{
  "n_layer": 9,
  "d_model": 224,
  "experts_per_token": 2,
  "d_shared_expert": 0,
  "router_score": "sigmoid",
  "normalize_top_k": true,
  "balance_bias": true,
  "vocab_size": 16384,
  "norm_eps": 1e-06,
  "tie_embeddings": false,
  "lr": 0.00734,
  "batch_tokens": 131072,
  "steps": 5439
}
Below are experts of layer 2 (counted from 0) of a mixture-of-experts language model. Rows are named router (the router's row for the expert), gate (a neuron's input weights, with its number), up (a neuron's input weights, with its number), down (a neuron's output weights, with its number) and show model dimensions 0-55. Each number is 500 + 25 x the weight over its row's rms, rounded and kept within 0 to 999. Numbers have three digits each.
Before each expert's rows: a language model's description of what the expert responds to. This comes from a sample of Wikipedia text that the model never trained on.

# expert 20
It responds to: Possessive 's and standalone or initial capital letters in codes, names and tables, e.g. Men's, A (away), CCD, 2XU.
router:543458490511507493489524488492477483559501518493505506474491536509499453526469510473485497556542484490488526510470473510495503470540455497522528478516499465457516479503
gate0:492474496456497482540512493461458487488464480481496495508494487511520471507497543512486525496473534541491480522492505538459474516499462498462497474524507496511490508487
up0:479520492532533546471498472462503485540493452490517558530500486482487522489467483528530533507514505496520494452524518569465529495483510561523475543480488470507487509485
down0:507529498509478496512481477502500520526494515474501491549471499512467454527504520496494470511471523545531518532530497536533488516505516507504494483504467504486497486493

# expert 15
It responds to: The later digits of years, codes, coordinates and table figures, such as 03 in 2003, 61 in 1861, 80 in U-80.
router:511476469504507484486484507496494494524490525492507478482505533515479455545481525499488500496530504514469504494473502493508516519543485493518534533475507466472467524501
gate0:527478522492504484479502503470437509562512502538489517475543518526469498513510460492492489462467558489469434514458496493463495514475503524534509482493562457464490484480
up0:468537517502524491479492506474495499462486495502517508524501445475503516490514526513528502486488500491500521506502539502469450493496520512534494509503444567505550513556
down0:484518508485464523497469455541500493536524510508450467495451504528484471491472482527493469494510491541500497507505532517515551464521464461489522512503469473505483494468

# expert 29
It responds to: Paragraph breaks and wiki heading markup (==, ===) plus heading words that follow, such as Overview, History, Founding, music.
router:509485511487449452507513504471496462521513490505502467492527543515512462503462483504501517507541499517488547479462511547539485508544478518509546530504484502474473517517
gate0:459506482499529503461552513530549506499487518458495489522470487471469492472475531465499470509532515491547479470500506522485484520527479515482506538490499452508478510467
up0:493504494512487543493493494520506529519514542456521504503521517510511500507484513501519513476565544464484503509514487519512502509572522487492504497530487497477485471471
down0:470534471508492475514529514512509513548490486503455480519510491523522535451460472472547557498490497496520526511515488503471490511521500510482475469528520457478495523489

# expert 30
It responds to: Pipe characters between table cells, also semicolons in lists and coordinate marks such as °N and ″N.
router:543438494531497459538489471491472510543508523465530501531469550510497469517464488510511480537513501527479547483453540566506520471507529499505553503512478480514468513467
gate0:514524511485504470547524490478481484486500496465502526505534506509473484483506547484511534551482496477509490494509463536490508478472505514516557511512522485466472501488
up0:502524477483532480513483501489533516526493542524497485482500513466475537512503529479491498511485507489456493519505522471484526567496519548505465491469472493465494481462
down0:507481475490489465442478528501456473498533538439545483520461466506520462520532493492502495520512487528475514525468502483503493531470521491524497509510507485541511500518

# expert 12
It responds to: Nouns and object pronouns closing a noun phrase or clause, such as time, years, season, response, and him and them after verbs.
router:504482512503458480470499469470471487518504500456496449499472515490500457517484502501499500542522520558513494491479516493540518458553511512511524500504515492466512524498
gate0:485527502499453504528494503492493458494516551527464464561489535492502520478487486527459484498509538494522515496493474524473515511511550485511477527505537547492529557501
up0:521474506475524544503453525493491497495519494493558534475520544490546482505478516470560489456525461479465472511502479521481473503511529477494459527492498523488505505552
down0:474498560511500481496496476467491458460505535492523444538497504468489549489486502520533514461472510465483487457507499509556497492515464535469526503477521536459519473477

# expert 1
It responds to: Forms of be (is, was, were, been, being) plus became, and following articles a, an, often opening definitions, also == heading marks.
router:522441498526466421514473509502465507568501512499526454515494508512518478534498468491487515523510482525487561501456506482523517469537493499481500496459479488471465544514
gate0:508475468489504478493538533489545497501510517538506497525503496497471507525533462522564501513511511505516497480494550503470547483549502533465506546502448476497464502541
up0:486507476490514478450518551543510481446491500491531445530489517526481499488513487506496468477569545485513493506468476543499522522546489478466477511470533508483496515488
down0:516553494497517507522492523545510537556478493500525520490450483514515496457517453521471510528470520514492460501500508440527479500515515521472574508480508527508541516506

# expert 21
It responds to: Periods and paragraph breaks ending sentences, The opening the next, hyphens starting list lines or joining compounds such as gale-force.
router:488496492476455425505493505497492490527511522480536502505505561540469505490484516493506520528526526521488523503437488512543492454489486470540530521483478499503496513525
gate0:491502521494479517438543527522521522504500521501524487499505533463479518508521521518500517473491516533472517492480494529536493491501526476520528476492490502528499569507
up0:445507502520531504505468497515509493496485490508469488531485468499501509436470464511471484478557459476519508449512552482480498462537513540469496473525486494469537445447
down0:468532477488479509494507521493480471490467571460467472486514522494445483517487502548506448486531487539541471539490519491473492499515489462492507460443486505519482487520

# expert 6
It responds to: The articles a and an and the adjectives or nouns right after them, such as other, same, new, four-year, dry goods.
router:496484484490467459489509496487454474533530514450511457507482496481528466534493489493486490531509489548520529516448489513538508493500481525488535549490502463441457555493
gate0:530492537484488463488508498470508518493489528493460499510545542529486484525446539539525480502497570535531513505510496446484524507482482564512523522500515519470476499491
up0:487530444479482548495443513477496499519477480520495497506534493483470498472521494479475508494471491499481511493500527466490452510505515491538538471532479473458495508533
down0:504451459470495521494506524463491559516482545501491449462492509534533496517488546466509506504518471512565492527505499467537500502550476482530456495498524520499498512501

# expert 18
It responds to: Last pieces of split words and names, often foreign, such as ge in Pledge, ance in disturbance, ion in suspicion, and o, a, ine.
router:508475494490477472526468478486435501511510528494523486542461515518494465485494462502493509542536491511493537457478525500499469487495510476504492531484469499499487509510
gate0:454473456508475525544447506509480505499479479506455485531494516521505459535549512520505515444539483553503516534506548507498500456488480492519464489525478540494520501500
up0:518477477507514538502486492508480535477487518493540511512528540485532478509541507513482478493517504516520555513537505540502452489452499453500491474555503532463510537512
down0:490486507502515524467552496499530462497482471483504483508494541423528522473497478501522494513478506540466456518505469532496514501505461508512515498484511500478494487482

# expert 17
It responds to: Single capital letters opening a capitalized word or name, often after a space, hyphen or table bar, e.g. L-ucky, P-uberty, H-ertfordshire.
router:507497502508456457554518515502479469531525539486496481493495549499526440536497511454494500521528494524515471463476525501499487495535482498488500508496492480463480499528
gate0:487534474481518447518508480514533513523498489444508493486448505470487492531495510524521509522489516493523501473512462482478471507471492524507491515528516514456499463505
up0:522482457485490502480459492522462510478479490490468531499506523560519487504502461484489518487476465490499494524522500464495526513478481516449473496501507487536517543540
down0:499470491468504492541519480512529504512455489468516483493515509523487474498491482476510459483479503453460481464477519512523495527509546521515513508523523511468499465481

# expert 9
It responds to: Words and marks joining items, such as and, or, by, with, including, commas between names, and line breaks ending list entries.
router:501485450494495464521485477498487494506504550492519446476482505502479456468484493495483499518527484500494520483459500510519514519546493484499505518551470495483441493514
gate0:515522486472506463480526523491509505483521477469487551503517491478479494480497486469451534481517495483522503545509488526508509468507496477477526497501486481496496516498
up0:496509543501521502519506465499495462520466496501545458486514495446484491501516542509530478521490496532479526477467514503514526490445481513538488492484492469500516513472
down0:497478553516495481532519494496520502506482452543498445469471497510498535473476523514499497476528486478547491542545535464513505506507467523501474488492468469471467463502